Weights of a small mixture-of-experts language model, trained from scratch on English Wikipedia: 256 experts in each of 11 layers.
Below are experts of layer 5 (counted from 0) of a mixture-of-experts language model. Rows are named router (the router's row for the expert), up (a neuron's input weights, with its number), down (a neuron's output weights, with its number) and show model dimensions 0-223. Each number is 500 + 25 x the weight over its row's rms, rounded and kept within 0 to 999. Numbers have three digits each.
Before each expert's rows: a language model's description of what the expert responds to. This comes from a sample of Wikipedia text that the model never trained on.

# expert 54
Tokens like not, been, being, but, ever in Never/Several, and dollar signs or backslashes opening LaTeX math.
router:518500521515488490509468479503546481464508495481501544550493501481512546504518508483456505499418475504493494463507544470482470513485482517489477495501499509459469514459464499523503462463519505515471530514519517518502520470487524488503534509498499493470527520523542515505527443522499497528546510461508509477486493476506520457529528506499466524507490529526476531532505478520504449463467474518470477483486525507534529516531520503475523501505494461502519514458465489510513466503539452490560473509545531453510509463543516535497501501542515502511504507491492568492470459484534548523488513536506529502495479454476506469511525484489502494498530511499512509460473540496481527501503
up1:496525494479493560473535497486491503555521492482517507540514458498485518551542539470474526503501507519511526503499465472515551494477510515523488489499478487491466493530525509499518496489494483514500536502455566550488492457514481565497490479465502494502505465532496470484501465494517537515495491500501573489512506485460498473472499522498483523469507483486503511480509504468529473496496509476542499479492481490532510514492523488476476513485502499482499464505493533494497543523555509506530521520529492439505527508502513504519490477542522545471491496497535491484541437472513513547564477523528480503458485535464465462548525496546496473518518479524522485473501491513499501482534
down1:512511525486496530547493497496479473556501494515488464484504505504505543509492461473523489507534509444494469542500444507508520526470496571498446509460512479483498470537495509524495509498497492490464519490481492491491505472473507528517475470431516476507489506488478525523475493512477507478494497500499499485573488459505486524558506533504472483523505566496513474470433494486459487511517511510522490483499488475530506533495462480488496509515477498498490543519517509451513487543540501523508470501524504487521459490449526464495496487584488525489475472504508489464482450512506507495547533490504505521513492508497496500525509519518519475524495507549497483553505512470544481503517
up2:521509469457482521496517454500492522495496492518514507511501500508488522461498481492458537533493525500528509463491477522471499496507490521532532474483492501508540492541521523458488517502475526538498457529508521558496503450490436488490525499477494503489505465484515474530478444527487488517488471508495495539503490537507516493523472511446569494507498523490527543452540550490494487460487538496504509543511478468525519523495497481486522499495518542517509483511507517507486531520512516491518550491537512482518514498521500450449500499489546502498489559541467521511499544473543498544508489521494475456546506477511510516483470501500504491492511478508511570521444474523516487482533
down2:496503518511514488514539518483463494535538500530477485482505504482497502502480510480488487538489480506504494531488480471519490520515475549521448484518518499475517558492499475433485463506567492550497446519471486516479506472490517499507500456515525487474548495554498503490438471484526505540495460484479505490525483529474539503497536513497484525484515480512507511455509504485476502472497507502476503518499490506450477507505482489515471483531475519490488485455513493485508442501491485508504483515521468541524538538509505476502545504494477492506439506497552513566536519506528534517480485532461468521510500508523551441502441525499516520475531494503475520510488536492508493468508
up3:488497525431505520525547532546464523537485506503584488472512502486463495492484509471522485527525513486481491530501487486519509504517522453519507492511539447552545475510510537477456523518519489494479446520484518477518464497522481459554492477486504514512482493546449508480480526514502516487492476510507484501491520526500504511473502472494515438480504458510539485471506541505413505503531573462511527517504524496485506503481491471508502481481499537492478459508544505499501534484504533511496525500473496482501519501488442489484491466486509522469507490499484457515504507494473454474498495482483481517491505536519522534473480501496480525521484515498501505498553488530507490529486
down3:509469513499515505520495493475503495489561508488538516495547533500523510468534509474463484494507474475488490496475515480472484494513488502454495504522510482515471475525455505470484518512524525502518440499504468496475510532484509476486550488508480491501496510527483512482525524482518473531498483509521542519471475501499521468508516515522550540478518477483546512525542538521472481540532491462470505536479532419535506503491485498501493462506494518526464461489475498518504445450499558511448501524501512516494554492482515496500544528521512493491479479517525502509477490537489467476520499479518468474520478502502485516518537478513432528504489511509499517472529479418465525505532
up4:487507495532522494534503508512465509533470513536509475495504496484460492493528549476462540504503514484500554512534499455506510511481493504542447506467460471524502523505501543522471451483483496502465501486484527553471502501475472482493495471472494497484524468498522505533494479508537501482510530531514517460548532510537517514490537518516456529474512455563557528525531474503513455504489527482516510499502515498474516493481548456479481502491506515508482499505486526533471518496503481503508530436515474432533531529511530503471482490495462542522502469486521518557489491507514531512489524512501502484508478496486470528525521487492480507525479490513531417485499496526507465513491
down4:510489514469495496517494487472505527514481527457514491516471502529532527479465510494524443468474511498483497489485490519467495462456523527455509498512503509514516500454522535525494495551511503494521461472481531514484485462520478481487483519545502481516526515525518485531542515471525487472496527493469468509506495476462473549460482547524499487458515555518485485492459487511511502499509539469520548500507520497522509467412460445499461518506520481504534507494560495514501445520500502522535453492486535513520496454481501447490552466485517494510502506526481483488477503524546511539485487504483485528495524497486501499528498533542507508497517515502507508498547494499514445502519
up5:556451495494529510519489497492527511461531510489542490533506515472434488515519493514491526484485473484469525469453514477506510522493514500503490484483493497508483466496472507524479502472509524478495506556480534505510538455508504502492502493492530514480497518536560495517518481493524485534481509466476493504493482541496504472486540451497461539497492547564464483510464479525482503465451526530507471510548517502452493504482528477511466512493505547497460489463476505499518482462494523467535490436491539476517501477510514481548507498475499507459510517481528511482512521474444495483480504446490525502519494472503482448467518485491484549499518513523499489475486519499519533472547
down5:543523507453532436489455474516526500491503470524493501487516517494515468530541536493509487469466512499477483526489547445521546479513529502498506522460506488486519488451502524560512515524515519507489516518519481487496498495499540489475491459502510479480500548527482493490498493519498474497514509486506554493495478473543501528493534457527472486538496515544499454495464497510461501474466456502485492481539500484500484487490556503499507475523519532478496487378491479527476477493510500456539511472473494511527495500514539505524517486501513481517538476476510487525503538468513494517539472483503494495506472520503515496501492466537466506487512482488483517495460523514527559506509
up6:500489492532509506543519483550519483497468522460515493508466495428531524509515548530476458472461472504531504486536537473475537504532488513472517514539481493488505489524518510500506507494487532522477506521443517535505496502462476466479509452473484519522527502493480504526507496504492493510539531461554528515511462481493523477487548499468519530532482457507481547525508511507473512515476462467520478504495506508484503547495507500516499519531450497451448486495483516531528453498459503513524535489508537478501505488486463523495530504515476494506516452516542498476529491491500510509520539510542449503502507505497509546517501477466481485485536455473516538499471448471495503482521
down6:498497518493497476453494527521509458514528490515475528458457545507511477457488459516486498461474480527506485496489522446502467550513491513493517478503524476512507490409488496515491451504490520500502551503470514508516520507513486518512507499509513469497509510541473495543523507515482484466507530507513527505516485533515508502492482471503521505520491457466457485570534511501532503481453477562491467479515487491467478518517501534510529515492497508530472503521472491526524504524487503504519462501473498477485531532549495516524515513477503505508536478549538457513473502509508497540495527511490530461457488496529512554476456542496449510479524466482479525492532517494471474474457
up7:492499504543532493553506522509510477500466502478475525533493512541498451493496534478492473500481554487529509507554522493468534503499485472486494494497538468493512508485492491479493516518524515539461490488499492509531458488510491496520540474508500500456522511510494525538547469476504480498494508549469485488518484525494484505503496503518496468474516539498497515484495501529521474536561488504533474551480521489532479508491527466484485458496503460513504522501497475525535470503501518485469469488513467522491520470533477477468545496557457514515489548515440517499507514500516518479476505467453496555512561484480551507469502504537518482429516514516537526544466500487502491537490
down7:503503511486517528496514429530497473473522514498473486499516484528502497490472504502484504479483502491499503523488521468488490506484518505466503517538485474536507462511499501465518554503455498521501503496527485543499520540492481539495470491486512454526505487506439551502522497489490473545476557487520466533466514484535489569472518494500526507507522509515534506482504511532463500457478516500506503471503487507448483506470450549514467510505511455515514517472439519489482483533518529521547515488467553486491540487481529533498502435549490481482513468533491494514501485498503488520496494505488463486461520490470531499486521462515560447507503536489556495515503509484477497490492
up8:508507503448556481470513463487447526484529546525515465498493484473523509516470496485478518478515494510484524503500528519490506499502548498489529467543515510468496488476515508536486537519474483471481524527506488514552430478508520526506500480475520468507477492528471524497491459520516521485497491505473561514504479485471433509455495513542471528490462486541522529452484491475495464474503507530507486505490522489493506555535531524537481427496531510452526475498529498508547515522529512501506528454555487485505485493508495477519469506483521498472517505506493493476530481475517488544512499472481503485454484501504486485500533505490462506510517497534551543522490511519489534505474
down8:478515507518516488452508496498459493528523530514471479479468469507499484501472512534478465508515482493480534511491473489491461489442525478483498498484490495472527482523504538503511484498491506501478495467517518517507513505529553479534477517506498445544528516520491526496497511513527528504555496557503467518467532512500473521484479470514533505475551484504514537487513519485484519529481476477500498472531477510510455473451530499528553514509521477438501547505449529535530513488552511495482475523493482496497484465483499542468535489516484484500471482503405517498516499531495514482506524499485505497479520498473439476466517489528510524531466511551528479520525487481495525523464
up9:518550492499496485533521477488461488556505526529534505473487516480466510533464494529505513508527514517473482501490443521490497495529536489520537526466534476475548544484501529506512504478488474481535508455479519440524461497487503483538529531508515467501511508502436504527514500501488477507476460517472538526539540496479497490483490493454507549515492484498554497498564531510495471474516510527493488483503531472464511497491519494530489529489568492505503522535509496461502501529516540540504497514476464509501507531509495469495475527483532511444498515493500501539497515527531505506495446465459472516522490488471490483495483503503495504495473468495524488538496507558524447504532
down9:499499477508502527477460481495503491480501443560497479494507511549550557493531490507509466501497501449460510557511510465504537468506460489509503527518507532480508545502477526495457522526522477482484540488540512562508488495516498510492486505557455491508511505501541497487499448488536444490502520461546503467470455524518500495514544503503534500485498520498452524541491539480500471490541531527478497506470486489460530470493492495487498471524500485457462531482521477511526496481494452502528496490512516473533493525502499466510508502530509518515560500452520530537497485485465497477489499497499472499495482539522537498472448484500493513516516521483486500473464497476509488480490
up10:541520516530480517467549467495498485532551496561470494512492490482538512532523511509534504473504520495486524526451519541463532450520497478525471462518482463470483482489513483500493535553522523498520505458514513514519458511499505485553507445472484509503501511502504506481540474525452538531520541474498484477447494503492489496466529519537509512434494534468483532536503513484495533470495496495481491464468531505503474517518525527447485497504522462496494493471485517505486534548459527515520510492494525466516505492516495499489471519520541517502530529490526520509513489467508471519472545497503518524515531495457537464482502476486554504546504495505510472505504483485515513467496
down10:476533520512519536497474510501527494501495510515496482521530455477451489479491490516512515502523509499502528513467570487499496521535518487541489511502463517564523499516524512487564484520496530491509482458459531502449497500503479519513516448509500504507520489523515491499492488469488488500574470496481475466499503559469516463467459533494508517465501487478527525513482466488507552517502520488502507535455551499516493473484501517489473482504511525509519525483475466514450479493530524531541475492540495503489518499485478546470513510443511514461468562550476535506506526491505471458456500505474477498524433491491473490480521499494501482499517497519484446497498504506503496472503
up11:570469507511510482468460458498489545482438518490510496520483521485526471490503516491489509504505505489491528468499471529479485511476545491479466494512487506461496482474506499523494469533516490504518513483500481540529514455516513510556514503508478500497468521560499525526442481521485495498490490475488487472563466479508501516529480540521490505441509512497483535506464499483493480467482511509485480532504558481515508517487512477480518488504509459470503501494488460492522534538543531507516522486567524461489491544525509516472490521544529534493520511457540536484529476507521503525490513531524531515515522478496509482511494475490521485542513479502503548518499550563476502490548
down11:523472497486490537471513501468521470529495479497468509532486508460510499497499510527514525493484503483456476491501508507493526535487501527511485517457504503494437495483543491523518437541462453479553545472503483517526536508497508519543453504493505502543525510549475522517535512512514523469497494491494497547524445462487498496472504495485508497452488471484470487464461482488495499495492545509429499518491527495510473486475510458488497499499520506488488517486520514523469552490479522478491502468535521523513500509496527534537511471493532496469489513514497513514501502567549456517486553492524507510511463450511493524501485486505548484504473480481508476482451510572518510491502
up12:507497521487526490517541488477507485525504491499534459524467496501452466506484478501507511538466448510475500486483490512516463514481478553477519491535501466490467592474517467490496500486523442460479477456518500487527456469487500521513485518472507467497516529527501526530520469492484512509493465533511513506489468499541512513521478501478502517478484490533510496495461517501493544473469511528495504475495555524473504457466480510481502474539525529490482525487487458447523513525526503497510493499503491529526493476512529537518497468516537515490528531538466480506469512496559510427499534524448500480516503506500508515484486494501495511497529535479480458462488524490501564507483
down12:459503545526489497462565545485532473521497504487498492516490477545474516502477477487504508472488486529506480488510516467514474464518474496513474471526516483530501511494514490510471500461474492507468495493497480516481490462480490448511546481509483494513503484555494473525509525507516489499489458468499526478466518562490480522549518516495489461497471512543511472471479495436469507509501523457501543479537527489510526457517480516496514483526510516520527498482484540470472511531554476506512497513495532495482485527487516502533492475493505526526548493512496513496480505486520474486505419566497470446469537475522527509467507475501513481489489527502561537487513493541483534527509
up13:484500505482468477488491482507509495486520487457495488512511508454531522483463539521467474507495505521455463496496521475496516516504470540494522493507542496474514481472500520494527478514482490521510464528507506501510446448473541466484497486477464515507510505504501505517520561505486514499465492489466520469447546482495474485500504519510537509501455487477496515544481504519491478454482516555502530488479510514548494512509573499512482491539514472514523517520492523479511552544536520513476483515475512505524529493527535477481498498475477486507443541497536555483489480495544473454477489539502515529511473491488494484527547468540462485477543527504459473507451508525522532514473
down13:526482540460503488512492477518523519507464515469516516509522537506550504534511531485497477507443512496506519485484486501526487489479487455481506530513505559503485490501505497483520459522521501469510491560524551526510501466482535480500523509507459505485468525491510523505497505553500511496461480495489509426541492472526518475515491506534508497495504479499508458460467474472521514468557522500519531472483507525506482512513471479472490518549535488547483518496488486499514517495501520495490478490502507470550549496484506492467470498498508486548423517514500500502484485503494504476428478531491485493523463492526539476521521489498490536483504471503446488473486565523440484488518
up14:572515508476496549517490515449502492531510481484495516523534502466518489504508492458526534473458540507552483464542506539513510448520543429470518457512482483496484508476458513519492502519503499476491484519528499519472477509515524489490466520524499485465514494475495483505479524490464459477532490471527468481467494477481494486487573479471494512499509486508507495524528494524527512483505502497476509454501533559467482473504478502502574465460481518524492479484492500520493487456537531497516508475522437504498520547503518472449463507501505484489514504532541497489500504502463503462499451480504501492503478484481449541492526470490502477496541498523518509490500515504509493495519
down14:521465475500497509470475505511517491527503481533462544436506463512470472513463489497507500470484535508483496529507512490453446494502494477490462472501531511496506505445521506489528514458513527553505470500496476487568527479514493512497511520506473470486505510512464484486527490482548522501494515512472499495509460491492504553489519477501448474509475466484492528523473509530488461529518544539529499526544528520465510447492520481563531527524489507487498486514512466497479525499531487549496494522543468494515509489453453516508522488518478442459510503495469510533467494524498487549479484462509535454522504503522530518473516520460500525527530537500515503477500516514505500504505
up15:481476515502506557529478487514503524473521509511488516522497445456511515451483506523467507472445485504516538466496477541466448490476491490494446528524497504523507483522494484491495464513533498524495460506505498517480492483488506521466484462479476532483542491510532500469509500525527527536503492456512496520545515507473501492467512518469500504501468500522498523501540491447507469468494492509473497465521477477524533507463496499476493485469461534480553478472536507516490437476545519481485505487520471550513455469478517511514470450481489502496461525482502480476464540481504533483527537538459478483471565527496474531510500468536487529513512520488498493498532517505510515498540
down15:497489501520511483489510485507479483450471497484522484491536460531514494489483521507519482499499484532522505505464524578517467436488501510496504504540455492518500550506487450489477472538496459519528511513539498489500459520437482503486462473523463482483470542462527493473518521534486503503515516450509512475483475509464500491527508527512516468516532520494523487547492498445473479438513542498504503513462485476494507502503508513486493520476475513491425481430493485487521507504500500488533523514476524542487514479501481510488483488458526527548489515513540459517488536506541512515560567534518485511491491534514507485525500506535514499507499516518511477507488501516490517487507